config.yaml
n_layer: 8
d_model: 384
n_experts: 8
experts_per_token: 2
d_expert: 192
d_shared_expert: 0
activation: "swiglu"
moe_layers: [0, 1, 2, 3, 4, 5, 6, 7]
router_score: "softmax"
normalize_top_k: false
routed_scale: 1.09
balance_loss: 0.0109
balance_bias: false
router_z_loss: 0.001
n_groups: 8
groups_per_token: 4
init_std_router: 0.0097
lr_router: 0.000634
vocab_size: 4096
norm: "rmsnorm"
norm_eps: 1e-06
tie_embeddings: false
optimizer: "soap_variant"
lr: 0.0015
beta1: 0.95
beta2: 0.99
grad_clip: 0.5
batch_tokens: 65536
seq_len: 1024
train_tokens: 464400000
steps: 7087
dataset: "wikipedia_en"
Below are experts of layer 3 (counted from 0) of a mixture-of-experts language model. Rows are named router (the router's row for the expert), down (a neuron's output weights, with its number) and show model dimensions 192-287. Each number is 500 + 25 x the weight over its row's rms, rounded and kept within 0 to 999. Numbers have three digits each.
Before each expert's rows: a language model's description of what the expert responds to. This comes from a sample of Wikipedia text that the model never trained on.

# expert 7
Pieces of technical and biological words, plus math notation, such as obstructive, transverse, species, _{, \, and verbs like is and are.
router:480519505461518491438469503497505490507506516487488506541505487535496504446539509472544497499516455464531459457503531560544475539516536508443509499484523549534506507498523435520482473535495489480483466529482492507519494462503459485508502469484529526486496507489481478499473498474471537489
down0:482500514525528494463483517468460488499509510490473468518483495511477511515480518535519496485486475476445528533476493526516493535543479494506498462572491465479509459493507463517553484522510497496500527507541478507571488469496514498534513480498502479524478540525506499529442465472464517487
down1:478507505555508513528515505500471520490496503488510475448484473461521508481465509487523480516514468502481495494516446470492484506480484503498507549486502500521514526516523469513516473532534505510517501597554511468519507504508499503520493486518556491494516511503499465474473535520485499508
down2:491517499505475537512555523521487501459513504552487475502514482452463468546519469515475507518501501528547531544534511486471509495566497509513521488440514484476488469510516479510534493491533484516498475533481493491500486472512516513468536474496485471460498519464452472515512509516527498482
down3:501530510449488459507556487513527570509485486549490505503528494491544503519489523520522485513523499471478472485520499521482495500498554455502520480500513530487488465530525464502559489507519487509490455484512512504535515505489471489485514469466471479482483529503504544530490480497517514482
down4:528530497498473555493461525525483462508489532485504505489493535515513554492463516549487495482474494510501523545528501477479497515497530475528473485472467466472500540533497520477531497458498516483511507500478503467499526536481497518521561499516496482499514489501523535482523452512494540517
down5:536487518512506493499473503545540468491494501523503543479477498549471515489513482479499514477503482526535428531504472511502492472481516488526521512494546523491503557470496598486515492483473486508530525514478465514487508471454474502508458478518511522504497504494511456513513543473515511525
down6:482470515505474515456484495481506499448539501489548513492496507544506508456561498518488535486505481481522507521522501480529473540513506526464506479489472510514503469495533523472481493479511468525500477515481506498508485521502487534517520457497451532492524485519515455520488494497485482505
down7:499494508527471475503499458467462494510525464505514527470475535495521513489536517454516500505502515482469507512495454539490467501523530512524493528478490496466462503502496501480483490508472486515483479500512529458513492508475484497491489523488486517487472524498498518494524533501533510554
down8:523551503526451537476498521515538454567491477509504560527528535523504499530505512491486513510490495486482474482506483497455505511477498524494541481510495497529467529487495468493530488528517553500493514514524465503504506471481440529467503526534498521489489470492469489490567506455500540492
down9:453496510470476511530482521508522438524493520533533517517512479465523500497490494500486471469509474477538502526491502473476465493497483512497514515466510509497478485532503497490509468486462487506504503528522482520534507488501506507526535451511558500531499480464534485510491504485520510519
down10:478518516552458497499520507524508491509502481479473528500515480506483472487499526490463510512474502486482510504525544512497489564490504515460495504557518516465474524492493502514496515540547520504513560525557498499473487500522526462503469519493490505566469542464505529482485501529537530490
down11:509519511469511543478509508496475500510478475467473505503540504559557518561476503473503469501503504527521501500502517509496500500471540474514506516529506498523485452484496504509454519518542489504533509493489507507505541486495519487509500495521487536528481511526476470487537519518518524488
down12:524556538493486487544512445530523486487507488518490487493489489487493541502498496524501483501521510506452508519515506500533463508464556500519495503510515525469494469504463552453492480514495507493514524515509480499512437528516526512503480538538484458508525510511531470443519562482509506463
down13:496484507464498497521508524497514538451541484485519513510499524541490505478478529498473532467531485504452516505535454519505515505532509530482559486498521495494479520502520478520548545507501496537514513498490520494485506494468496505524514528533496486505518479504488507483582495495499508511
down14:474491495523481565518470541476508504534495507473544521487491512508493477483495506507489491498490478520516521508477499498497518519508535483495506483483511485506563514467502507478460493477461514484509480517504507504505475520517537512501481502492519526451488504530508519489509500494513466525
down15:516433456508503462469503518494524526491497526514513513561536495498468494492474515465454530499506475519492489518526473514492542526511517506472509537475499502506500517502530475535556495516482510482489484511518509504458512571491507492524463495511484511524489483510487458480504500482497513531
down16:531533505471505468496522576545507534502556507527524514531504511493487509538486490513453511557483517481474548469507506523522472456491489522464512499498490482542474519516497475488502531500503507496511518503544490489514475496499518434502495518484500485463534486525505472521492542517473449549
down17:513529529541440500500498489494475508546530489459483499486528519502499514470545485441502480528476545518467487478532494501525509497488548481518484520536531494529487492466514523526526545509549499444508475493478503457461502486483495492514495483525478465506531486511535482517495500490559496526
down18:481502558468521517503503502483499496517473470495498473531500557497499505480455468514494507516489534522476486446472483501445517497496545484512498522450485509483496528490480533487485457480477510481564497527480473492522518479498508511508488492511503485479486509491539461454502525561536494529
down19:461493507503479489485497488455475483507498530480517499488465527513489498525484529503509538481483523529504472503505520489498494457496505514516525487558513527531493510485558488497502487539509493478449454484482522496493514477496481501492507537524468522476486501492467487543518467493505515468
down20:452504496491471504483461552501485511463493452502564504450504496508488479510518466504493517495484511497476485484572473476502487532515471511517508511546463539510467501473521459505561467476512506495484515493499548529526530510496515512518451496493489494506563524481483507515512528453528474488
down21:462474476474511492462512526509471518514503501476510468477497530498512462530501513504490452480485516494553479494518505544508491498501493530538528496447560533460479528504486483505491478521479534466494466523489510476526463472512487490524519516476508463533466525506492533485448486484513515483
down22:495514532493510467531441507524522498543539540472498508475494506504451496490496480469490457514517481523484504509527555498465520519477532509487491536517535475538493506502540451464539462469490510483470480489576516503470532488520481517510476480529519551526471510493502514517450545520526492495
down23:499462483528523518504511482516497525518492490515493464536500505554496494511495489506489525518536479494502499486484502546481527544519521500499500522463521547445476551494473499523528487472497493514532487516467511519458464553469498483495464496505466506478547462474483497518511485491484525485
down24:520497509516533516484475502491546512513458514516479539477511454481502531499479495497480529458507538494512485481474468473481488515469468518495472509494538446483517500498496477544504501508472527526515536526462525512493519515434485566500532503517454499515526480530501522511541531533515531524
down25:532476473534462505523525523501520536460505477465519445496527525539521471479545515513495546504524499481483551492496546527505530490538478507487482484480538515511478490493492519533511461503485500488496499481465504461483530555564508516491531474519513463454506470512510517499489479503495500485
down26:475485503513491500509463484509497543532443455493494514520480486446537483484478495515516492467524475503504509510488513511428488476527481500506509512537487492472513504487473484541447498541504500538475532520476455481498498503470521494458480470498507489513524507522499516492510486485503474497
down27:491532464511480539502500478525505520477512528508502511493501461482461534458527509504496440485436506499492473477538542524513499532497472457521502493462514500482507494476497474458499486485505467443471467517540506486504511513470563505481493516484488503479507498481483508510501493450477435468
down28:481530582545501500519505496480507509503495543486481495502508534484493463553522515512506480489521474460554482484521469499500483476511489500449494490475491501483507497513477504452511479513519536495520499491518484500523473499464524501545507484499506466459545489462532503488510506499535490523
down29:526511459518508469473510449493568497480498475505558501521489475504521520503485508554492522502505527515504464488536488498469508516518490503508548493509471474478531504480517553476483537510442503506486517515490476547466511508500455472510506488503512465502491506455521520495522507546529518492
down30:505466501540516534497436511487467556463541508520511489483468499522486467473527528485474529537487507491489454546490467507539455472506508457535474511461459525504473509481536486490476494469525532535543493467486518482470506486506500494478500540471497473478526471513477520482516489490502494513
down31:498535483526524512480554465489499487479477486511524500522542502477517501490509496490472487457487535467512549520470495498495516494483500454492530460482472497481512518527546531493491534504493496523527506492519509489496472530483500479503495513496481522522522507436560428513512492518500488477
down32:497495492532512455505484503525488509512506514527506509466505517513511531477468498488481468439523477522458474503509551468490475496531513454487486538488551474506521527447526497448525513519487504542519481534503476482468510482530535522529518513535462529468522469466542528513471516503471511489
down33:487503512509529462439493494512482467516486488487540514439515500505517488510528482506472486544513506475483486532482501520466525501522527411491515513510458517484492500531464470511540514516498505521509478465574539532490503471517531504522511539492492490512499529467508531531522471473493501464
down34:470513458447504503508461480528452518512516516472530472509529543490456539552548500448504472486472531521513472526486533518529495491510540528540509512506511514498497493499581516501485495537509445498474458483497493498473525478513520499553496469508531477474520519507492488512483477498496501513
down35:511479508517496544468451505535502533455504500535499518497517482518531516513471497506497529550509530474488455565488487479496546479514501501547444511502464481470526497443506488485518495451477479503498512523472483490508481545482492523464547481474486504556529527477507502520494519516487461505
down36:509515494505495465482548463496517509485515480514521505509482510502539484504501467495504509493480473522480550478504479541534475495537513481514521498522484519483541482489535546504476541507543496466480500511514552483513549458534507484519504556507481496509498491463474520474563496497546482486
down37:513525528499479497489489485514507495491475506477514501507538500503485483513547511507527474496490540497513498491484556495504533523544480499528517523524469469554503529496560512530508478514470521439486510477493512476482499518488455517519488480467499497514478507524493510457488519551526503522
down38:566533465525535514522486531519527501540518475567481518497479540480487505513510459498522476514469514506534440483429490502493512491554518475513493502517532488526506523527516506481515497476495497515496502438538509518501482507459481495525503511514461521536527477458520525490471559514499489534
down39:527511529519498508490542482534510539505500492472501514470474518554538526509513502518502464473516524506529514477519530512453509546506512488527507489495512492528532523512504472508500452510494480549510477476513500512514471470516519529483501538517489508499483463506463481517502456530483431511
down40:439499481517507495495501480508544442515492468499499507496527522507472525524525545480464503488538520507461518519477528478481528507483457499512540481522498485524492477491526449518510521474493482519490473515468518504520489494508496514490441479505521503522514520474547507508514516480520488467
down41:491476517490510468500490465533511531482481481520519506479492509510515516446489494533499529451445518482481481506543487485527486461492547537497483454489460510506534481486532517476504464496532492454538493483505498510534503490537464526535497527521495510485487523522513525491483496478539527499
down42:559511519467519501525473492508464464512541506488506473513473500484492512503517475505499524481542451494459492481524545511511515475481513519504540508470514545522494479510444505474483502509522487463492512490473493514483543486518498503509495483536533511449501483511512508493532490510480536510
down43:443521496499525507550528481504473516479565509521498485516505477515501489555486461490463529447531486491518508538491478464499480523513464476517504488512446465483535529479491517483515483457468513488510489488496480500493476483530556484485492545487524534468474492512496502514495521504497517546
down44:532504517509504505485471517495468472528468520537476520472516497530509481505512500466505512531509529479534519522509549496499520483493541536537501511533445554490480522493505456450557510519475487463482490493521479434531496466485486542510493537499467483506448522490516526524524539488541477494
down45:516517516463490514517541488514536506525471503477498523518521484522512528527508509511470528497465505480495500534497442516510517481480487506495470465495541477510458493500503508526483480532489472499491529492531528501468508488524496503480530534556494486486522501515473499478527499495471503509
down46:473437460521472469477542507454495487524554476496445508492498529515526458498503445515521516477526537522477454492488543506500511484509489526480524524507463504507487484517507519505483504500499524507492472477493506510492492512483502548502514502486474477467477532534488470517518464479457516520
down47:530486508509492446499518523540508493480545491515462503490502524476511541458483458513522550479509505506455526503482504549461520514524524467518511513500471484510487545484468491470512490439513449523500536463569491525465441495519473486513487510465497470477490533475516512487517510558516499520
down48:476419505518493514543470490510479484482539470531476472469516545511503494505502484484473475501492519479556527502543495539500469504482478462515472505509557470515513486499524486495498492523476486523510496485499514501500541456464541496516505492494521532554527505499522458475473503483523495490
down49:491514495490511484471458457496489503500515479471512512513514517543540422540541521505538491473475478505522502527538515495490488464494473522485502513529530527472525516485527524481495477526483472516541498473526470527524526510515527470484493484521495537552479546507518491523499553456483493486
down50:488532497558482514485500488532521529497461489499463510504524507457455552517528523510490488468489526474523502523473518497497508502457532536471492438530530512494491553493482506560487489526494500458536516536526491513510475507470496476473514503477481545489512513512494486448505581452489486461
down51:511528530508455508529469488465479475537518427479478493486569487550499483471493501472532506452480532477550426511544515505478509470495519550489533513518456509484516479465500532507525497561469551463495498502508500484489452514491468518498473511499506495519494510518467519522495504508476466476
down52:489493506481495499515473484525493539475490538457479489531531537512510545514550536482505486508486530478492535510522478528494497492520491517505509499523449462419531515481517519515541489518510501470522520480521540499518486455480469515485510535480518481460473464546489505484526462520494521510
down53:489509499507538488517492487507496451512523562523526498539457529501515516508521467487497523476478509470583511514464464547489542532484498510503485474512501445500525441491506500487468469496493520497463479511500547558517500513468482491533488509486509467512482556463482509493503494524534507505
down54:524514512507499517506513485519491575522507531502498504494525511518458469554543492494519494468505487506509536542561498475502537489483511472518485533485514473452508491490521521514466497503490458548539478555479529510515479540521537500531526513504488469502502473478489526508505470492506474489
down55:561515517486473465495528555489457542494492466520518517513506518514508518540467438520474513501501503517471523520489518532486494543494496493487483475490482517472522532520506500454578484448474517498493556497503517479474492454482485514542502529524468511479490472517527483475522545488490514525
down56:503465508496528446435525511475582493519500541494497468525544476523475521503448542509495510496503510508558490437498473529490528563487509459479503466453482513536486501483479493540488494508500527484505495506515524509510517466499461533479480483519474473509452506538534503512446506508513516479
down57:471437494501519518513514519516486516513503516500486517488497502560462491520504527446495492516519470499460510516531570496512488488510502532538486511468499504495497503491511547480517477517508505529503514508522505485485538492496521500497482529513491488493468449511511500482503504496502493505
down58:519484469498482436465466481497505470505535493478467469527528519508514487515504519471477450469534474504515466425497497501508436483478509448473486504570480507498511503485498511543460525485472509518500461461480506482505470488514458495501463508512478522491526450502513501517463492525544525499
down59:499464534455520557490488508472544537533482500493475508485507473504511504576461532511519508548497523449528486491530499498499516487490504498505522505484556512504485505495510486490486486496538500484461536518530498502480468557512528505521513498539474489500522509520482526500525521511487486494
down60:480502503452486532536543498496497513545520500514521488447453430517499514485516502522557514508494490468480466554530516490506479461490530491479519454510510500488476481511508494474521464481448508507517486474521468513513543506506503534506493505456500506520507490539519545513488489447497494475
down61:489515542470486496517507485469501515484472510478546513491510499473471459504513503517510464513479530458556504523493508518505495538461471504487518520536466471486520490485524481500497480488440531503482518503491474494494507543505494499486515468523453537506492457508524492517501533519518491554
down62:526475485531495505554475508558541460444527513496504489513542546504474508501494500509483526471533503475489485532541598495509473485514504525518469550499482514545496512497498485508530567506514500507499506465482523519501469529512512454499514536469505458516481523497499475488469533532505525536
down63:484476513498523494537484535527493492525479556529536484487503487497496518502517501533465509542472510517515516521513495454470504537496485544546492499480471491449487503500476524535503515478524512489481483543494475527524510514499510506526547526519514438502521487488487470523503486527494487502
down64:470530501551532501506527502499502512489501554530530519520511487451503503472469501488529524510515492525492495487514474493519512473538485509462469507513440484461533516532524518480475511507471513537518508534528497533490488498524482526486519478515541471470502512475489547488481494445538522515
down65:489496503527466496484494505476464477540469502452516489485517532503521540520530472525515502566542529521549497498515519491513526515494487453535474491460523501482504504502474495510480498501509488478507460525495542482462467495511483510514504461526499504501533484504533458513498529520499438512
down66:477521453536478467490526480491498479506502490470510512471503519471488520548509528523548528463511527493483530514507503486480493496518470486491449454519497502483430502481552553519499479504513521478506495503467506466505491486524454514514529512500466526487490527476500490491513485495496518496
down67:541505473471534496467472462500447468471487486508520481530538471527520533529506503460478488513482489493541495544464509510510509514495529501539507517479474496535462466527482522516502502501514445477500455469466518499474504485531495479459527445512478446462504551519480523502514492494546506490
down68:533439505449501478531458522498499501540524464536449508487504486490500514524456486532455478502515512486505492529480491477503526470531510520515509556510503523502473535485465518492494553544488482473529546507468495493489490534467525480523551462496545501513532529493517490488529533448485510457
down69:480508499539478519499466529494497516497492526542517501530534482537481478525476503486497525499495497470499522493497500514525500499479519484500473491548460484521550507499530513520523480539489545491478485499497458498498546487530513537521545489457468507525499483490502501532483478485484530533
down70:509490512544516490500494463536427532492483476474499473483522500480518535503509548488526572504516527516493499414489546532516431470509506488507528507519503527485503544484516480504504489488494502505506513504477533512544490511449456483536472502519486537507470523517481529519526498493519507498
down71:427478459521478544486511489494469506545468504506524521522507491472506495517484509546509481482530515482445507502513495495486523454526441477519526516488500529516506493474498475541518528473519438506524510521474468482529485469505529441508512533461497510477525510576522536468511505490533500507
down72:476481481485539531505484524472445498518523529474478502472502495500519500478501521506511502485466479500472485517519510497515518506471464508480499508488468484492508495467504501473530515458517466462523487477507519466519533524501519494489526483528510506539509483465498482496434510521506520481
down73:488547490517468476496492513463508487534502472534517482496510498485503467488516418527531479495553529451503534503513496455496485518494459495503519502466517502531482459506485517500514502500526516459557485509518486523472492469522549524495501507460506497469493483512506494516500481501531485505
down74:471484487454508504493453479502497501503514511500505505443506463502521499526497457509479476494527496520529506509493529513509515519462506453527491532457477476438529500466494521500516474536495499473490502525478492506490472508484529480514528521476495479522497488511513488485499452519557487487
down75:491524507499520479472512481511516485467513474474489488519498504534489511530509550494474529520462500493522486504495441488503483530514528463500540440504502477526471504501495518466489528486503469519564529493493483526517506487499486486489473458492531511496493491490494496488515555507525483535
down76:481498514509499544452494498523514543467449495526497528484522502532512527532422496510497506492479506521482530494507507505519534538489511468518500480535506503502462457557545504525492536516471510508509496560480549462502488524473481487514497529492472514500499452514501512541535526502461500459
down77:538519499476480512516483536485475493542485546505507515506495490504502488510501505531510521517497532467476510506517473505496486489512522506512534515506486489471549473477491492426496509515500506486495501531434476489518484479517531483533525534484517435531511500507520496491499543521524488491
down78:517511518516529500493562493487509540521503507501527478492466494451487499506502487477461495491493499542483506503464485467464520552482514465464475527534520528478562541502466515461478447526497540471497542493523490453504527513491539490519524486565488507499504489432500509475507545468543493517
down79:476484548491521510485520502487501536494531490529531487490505527507506478462496508467490483491525498479476508503532511505503489469530521452496500488527473515521495450518492500491513491513487574510505501490502519500506520522442501520506477520481489514486471502493519514504511508498530473514
down80:505525451524512500516534496512457453512524454497501501469513483565467503497458500503510507475539507478493515483472481528522520506473529513508489464526521494497507518464509444535483520492520507489548548471522493517492543542504510499498501541489484480474488489495500450510517469494491483452
down81:550507499493516458452526484467529496498474494467471536472493505515486491513469498531536482518525501542491454499502541530533473506496539512526511495532474486543513457500515483452518474510499550477460498482487503474521512457490513506522472493475515475492485478523530510446478474499498512483
down82:525534497491502517484502506467536504473483508498496506519519505507540502494477482487506532521469517520541503464485512464529497454501579537511527501520511491506506504502517528531508484510496496475481521547467522513509503476440527511484517467480449545496510534512500510504510501507472471483
down83:489515496482485499464559509485531530511504496493490491482536511500490524457511503513519481496521522498466473514492516520499539525495496484468507495486494491497509437515495497479467471501495531531559522535490470489484510492500513505489471473473491516474485515499469464495496517439512500511
down84:496490469519461510491516528506447494426482488517483474536529542476537497455491507494479491470483472545480471501514525466542540506486502473492492502475532514517510484420498487479469489500505492500525509502496486499528476500507520489468477530545500468550526512494501446520505445488492465488
down85:539480528512511457487502549515485490459506524512520545493488481468486534486469484507526497489518542544529478493488517502450489508535536525484511517496529508521489488524512453485499532510522508547513514489504476468464538478504524488518528486451458512491483497494443477461520507550508480512
down86:470514479525507495511459471472499515495487524479510493506487491511459545461505475526521494459543531518500520509523491478440550515545480513480524492491548463499487478471456509559484498484481535511475511476507515465516495492518476483508510487468493497500474466506486559501480517459540482533
down87:502502505515502485505530517507514527543530494505494505508516468515487527570498459534492490510509484452477513540483505486497469494500507477482503488535496504484530512498455511512505490468541481499520530468463526486529440505504481530526480564523486456514488492548482495476467498507506487481
down88:488507497551509479451499487505490463490534500481503535518519475502487509486498482474432489491505500492526499514503529526504532507466527481501456493494481513496491498537497540489517447487451495500452484514501523488459495504516558497454546442497528509554456482470472514487483504507530509527
down89:519514512507537522489487490539512504503504501467456492484518490513505511503512535517471469478466541519473500476455481457516496424509490470503481481501500482487531497501492494517508509459486494505502517476464493498442500493525485507533514442522469467484509518442515448489491517512482509491
down90:487488472492464494441465504530458528520490518532457508505466520485498488472505488532510500509543484506548461491529515479507468483528528541490484503515457551510479545419458451500478469502513508552502452470485546525446509488500531503518449501474457537504527517494514505490559510530488530511
down91:526521499475518530490495516479484495525526484487469528531516480537484536508495465514502473490536477483509533521509481509538472542526452490512483475556452465542487495486448533512499482506511517499500504495516506524476515527533508483505468491510487496513507497493533470512452494473527482510
down92:495520494566509532510502511514500475498447491523524526511522501503435491513517525468518479507484500504514495535532501492505487527481505454465471466501517474486532516447521481451477485470505514489468493512482486501489493488510481560537519497503463498529513462517492456478509494480520478520
down93:526543520521556459531500493473498474520504489548513485492484515493467503494519502482486497515507520478528460523499487452507508529485518489475504444428479442508529477524505526508497499468475485484481489500491432483510494500510469556483509488507492515510486490527463501472549468496512533489
down94:517531492506490511536490499494530469502516498468480492500533448508492485502498479524530497467462486456496494512490429501481494474512485471483465505513469496493469496504522513528463478548559526473507496497495477557518493485477494488521489503489504465511536485497474479527498496464474517478
down95:492499501451540495545489509516515491505494497496454515473498471464498562495477521485464493475486504473529463508520536503512471503468497538512470509491455523490489495536465536513487507507549519528502475484480504485487501519474496489502495483537502543519465477488511525523519488526463499485
down96:494525486480521548512484499498502462474504525501498495500502476451488461535480489457471468466555546516438486495456467467537476534503489503514471540505482508499506537520481499526507507502479517515497498485481480520542499535532496490502507524495443476498529502519458526518536495457507479474
down97:523541513481548488484543494488507520521488467497478485520475479517525541493496488546537466522507524512547504495470500534489500480494506452497515521546506462494536539507493534467464517510459512479472501487529540513496489499475509532484496501484490441509473492487512488522492533484473509495
down98:482532509481517498520485483527498507536474508529500507494496508493523500551450542498515522520557532530535536525501488493541522511510513526491476489477520523449499494519485531522453483494532493458507524454492480509517487495486523517557550506476523460474418574495500500508494531472459482495
down99:497468491542470460462507523484501466501510515541495492507472521516500498502507479515534545503460530500484440537518480507531482427530539460483538525502492514448474525513541511532504486482446481505474470494511491490466492518528507504528482498523500502503521499463503501506535505524490544521
down100:495492545498483538487469517518499502452474529501493515510502482434519497521470495475442479533556464531520533512478477527490530499466504478517501529491469525535546517539442493536530545482506476481550456487498503517489504487455472533528492502451471497467508531484474543514462504515495494493
down101:476453517495497448515491485514485487509477507504472461465479488495498461515498493496464484433474510423465485500500473487522521501506503467514465461492463511490497512536472487477517461499490488512512506487507492497484499463499494533479474510494536495502499555500523489517484504498460558493
down102:497502496549539491491518532489480492507488515533495511518537511510475508500467510494509474501523470468471484516474491546524498518437428518524507483472501463486525485507494481459479499520489537493519481509536475446498517557507498487494485495497516512477527459527506492543496494511510495513
down103:491525505527542541513490485524573503482495528483460514495506521524519512473514481512478497486492523462522491486480487526496466543525533498519498461491479483492516476543497535559483520523522528536522442486509501506527482478502526469509502520527443506527524495513499527534494495461469500466
down104:539525487512433498490491507509486484502530517503500512540504505493501519493507530489534480481481473507465538520529544537498577487498527514515554479523454502464534526517536516503491535502467530494504486503511515516487468480526525503488494540474487486500537568499490474520536513463557508496
down105:480503543509512450476507510506466478521498484475517505510477480484506508495515503491524479538439460482503506452515489484512519490531504481490504530475512533481489513506485463516536475514539448506489478529478547520486482508546502460488509504507520492504489486485529466556520490486507500500
down106:506436472511472531483466472558500502437500516471485421535528513449514514492512506493455493474512440488549500503513497522514455502492469504504490542501489477523475529521467474495539519503492511500546488495424516494559455464497499484530505488496511483483516496513498485517429472481493456490
down107:542513471464505505469533534476498531491545538499501462475488495547548493461509467490488490457525479482515493478504502517503468497507502479513491491507494493468484518506496536480527502494503505486502475532473493495512475561480530538508492512459513477527498470483478506535489493471452484483
down108:472476527440509473485547543512456492516487546518517521517535491543522511489478481512542423452528502541444534490522561529494512483524520502483518498514502467497504457494488548490487515503536533501510485514494489511513498521499573513492536489491532494491512492506529522510480498482521540533
down109:524458485494482511503499456535541514518460507487427472500527515507550506519496458491452529528487524498523509518494529519507528503503485489499497524513498469551551514508492468552468462502494485495517529505518486493452486519498486486461512485480548516494487507539559521510506442462501499523
down110:504508477501476498532492479512523492502476494511530513492524473517506477508472520516517512495522475503520491453497468473494467477470487545493455454447535484486495491529427499515468499478486495548510509540512530481513511465486472520502526512489524457502497474558508482515479510488510458518
down111:505439477488468525512513514481500505502487482516515464453519509513555497513493468511510496508523486534516498490469510484484481491516481491482470497476533512505473484480506462496524544448481498521528471509524524489467534497538498496521497498472504534492487498470525495509483488499479528573
down112:497482507492541504482497517473556476469493503463482523530510513469501498509508497469483505482506498524532477498487522502517458462461520459494490495494451518507500484521493449491480502509543513540493500505536551541552510482492487505512506535458531561512530528457492460484488500541491502566
down113:495495495502453537514553492509459488508480494486503513455481505496520527455490469510516520493482510488502514507485456540495540492504511482470525454486473481468506499498518507451481522509531470496459456520465529494488498557507503509523541509484460482493493510477493511477508462478494510487
down114:471488514493477531493500518520457497493534481517501455516496520509559474480520513490482486525483513474518491461496520463493526528558456504505498512490478511464510504514522501485510526493533453497520453475517500490503515542487483488481519508482455468510469505485450501503512511541518513546
down115:534516517475527522497494523487483532480509540535481482478473497514504478510515441516496529497524517502499475488492500501460476503484475489531489512464512511495513498482495498477534527500493484507556476482468484474507496490484505498509507463459491469492446439498472511488496474518506489497
down116:502491551491521531470476506477470492498509501469524484507491520480514474507472492489529491496483516534490508488537468507517470477480517510483502490497505531515483498517512458495504500485533502498504498491523512488495514459494543520510478471482485458497539503475543459441500499500475464461
down117:524498494494518510506491511548446471488459468460463524493486481477516516520458500472485492547522494564483516548533477526503527501514512477501486531495519488484531517521536462499506485476493499496484504531482478539471498481504520503508561450507471466489487504510497455502562483502509479496
down118:547473507551532494540515536509550520513492509506497508525494494514506508476520550495527492511488516476467479503480484492430492528496502523520493526551537499511506510496500489505516523493483501517503527479493496515501521490498505500498513535494470482459491505559490530509502506465448483499
down119:520507546497491499507502480518519501473447499516481490469502500499464513507515533528486479499515487521468543512512548519491510482516510503528500523520502555511527495502528459492518517500525479515540485495498522499515506495476525500509509525496490497485490502469491541520510519517514503485
down120:508514458492516484505499517501505533514502529570460480502499528510544458524474493484477521530479515465503520465503509504483518497510529493491518494499496485486489545457503488483486493538515485530496542507502493485498509506502466503525462544509505495478508518494481509484513495496537463468
down121:488517520496484471533536473522530518491533512522500531500477463537464521467503464516488465462521487486477497486519486531454543515470511488500517482542503540536507550498445495538470498533465516523531539500507510498540476466499497518494492544461489511491513553473473502507527493511476525469
down122:509465491495492526490503527508411512496522455505540453487462489520550534437479477489467499479512482502499432514489471478507503477504477512487423464493492508512495520510535466470510447505488525493528486513463485527467502503532519520515468511532496512483490500464502510476513548514478521514
down123:487497514485529510502483496522521493537482512486458486490461539524542521491512517501521471503512530504518482499492533472473529500472492487516508511492483574548483472485482547499498465468477480548534484526491521522474537507531505485501468460520517483476505443507520543486481516543482459529
down124:466534448515464515518475475472492469522501496526456505488484470520497489488531537501518495482502486498537485467477515508515492476484483519503555541488502482550475498486479489501500532503520488502461494505479517539496478517535523500536507553483529470488509506526455497522508490486510517496
down125:483470465452497506470500472502512482491464474519486508487487461504479459487471448552482483537565522538508481521516481490508504545532475495521482472462487519489478530495518487457508536521526504533549523547488521483509500547498522548477489509523507485495522473517532462538554514487533469495
down126:491499510466533485492459495519431499514447513491510501475495497500480513492448453469509449469475455457518493511503508506498486515502523551475490520501454552501513509442504505485444499555477459497486500546511518545481488530527485512520483527506459513476459466530507514512483516504527469492
down127:545536475538511474496501447539445517471501508543434456473519563562522480517495471519473503521493505546482497488485533524513456552523509521547460472497469510487493479525519544502498511525550471474508505471525499516504511485481516487495497496445484475502497469491474471510544492503505478494
down128:517507517479496510516529480458542487478471489548509495460528488490504517518513515525503473519482503480501507515520465533485521486510489497501477469485521440517472532505509472538469483475529537505489516451518512477518529461518498517465518460495507511518520535518538523481492437495487482511
down129:493477507503511504448481442484530497496486497521497566504512507503490551452507496499516509542524512482490504482488497501504530517489469533480530493505466504483493507484493529448540501492477544548516510493518500502527520510531495472491523498474538510512487495501504484509485529488486498494
down130:478478517529479478498489462454482550514499501488476505500509471504487486480527486502503459492455504481510561499504415528514461472482503536489536443514513472476504516449528554535543493558510491506489501531508456512516520493507469507494484494512469531452491516508493496456494487516492481471
down131:509494466503497496479541498532506551493506462510465487535535494489459523469472462519513492526498490555494508491490502489480517532489476500512538517539464515496534518564483485503469469496528461523495551512476475501518512516448496484557505508466481520523468482545473499470515515504494474525
down132:478481476513527503454514482461490506513511499502481516483510483506505508513458509481536520530501534486485526510546532497483539486520468474510497521500479516496510502484508444548498468550532515553537499508530493483503520507549496502491490505497491496511477461470439539484466512479540460484
down133:507495513501487484523533489475532494478470568475521543473488552503473495494473469493472495502502524491493459522501530500481487492496510499512541501470522487531537491484523509492486502483498450531518553511500497524490547477473442487486511503477546539436506505513494507500523469489526480475
down134:526500511492491499540514505540508535517515484495520527512493519482530513467505533511527523494518470476512492516494502496493428485535506477478493492525492496472527502446483542459473483509509526459517484522533517528500489498510520478507475507527509527501528467520524473537512533510531490493
down135:510533535484508518474491479487516527513462498521543531487473458485526518522501490477476463521479479514517501508502500494487466541445518486514472512521505478462465503504478454504511489481505481506497501483460487475480490500493474510495528524523496506489465513489458453495510551471526534525
down136:523461479449483497473541500516527493466487477510481520522482489464470496474540513480477470530531510489533473481478545521481482487443442467544486509483544522494497502426543488539472563505506469456460491537499536513472480502434537510499488496467487513492512469516476510485475533470552501520
down137:439470445436496481480481479524503519489539477479478489498512517500515497484510499482502498514455530447473547482494483495487475523542518494534443519452523509490452507490501518493511460510520510468525477494493478502498525475506492521447488518481488496479496492474505494506486508465503498549
down138:521508483510518517466485492494584454506525514481465493481451494522497450507533496437469489505464469508500488516485470467474514493478523498495544496476546504506460481467479536514494482495527531514497520466509467492496492494516461517485480451521482505513481510493536508468483458499446479518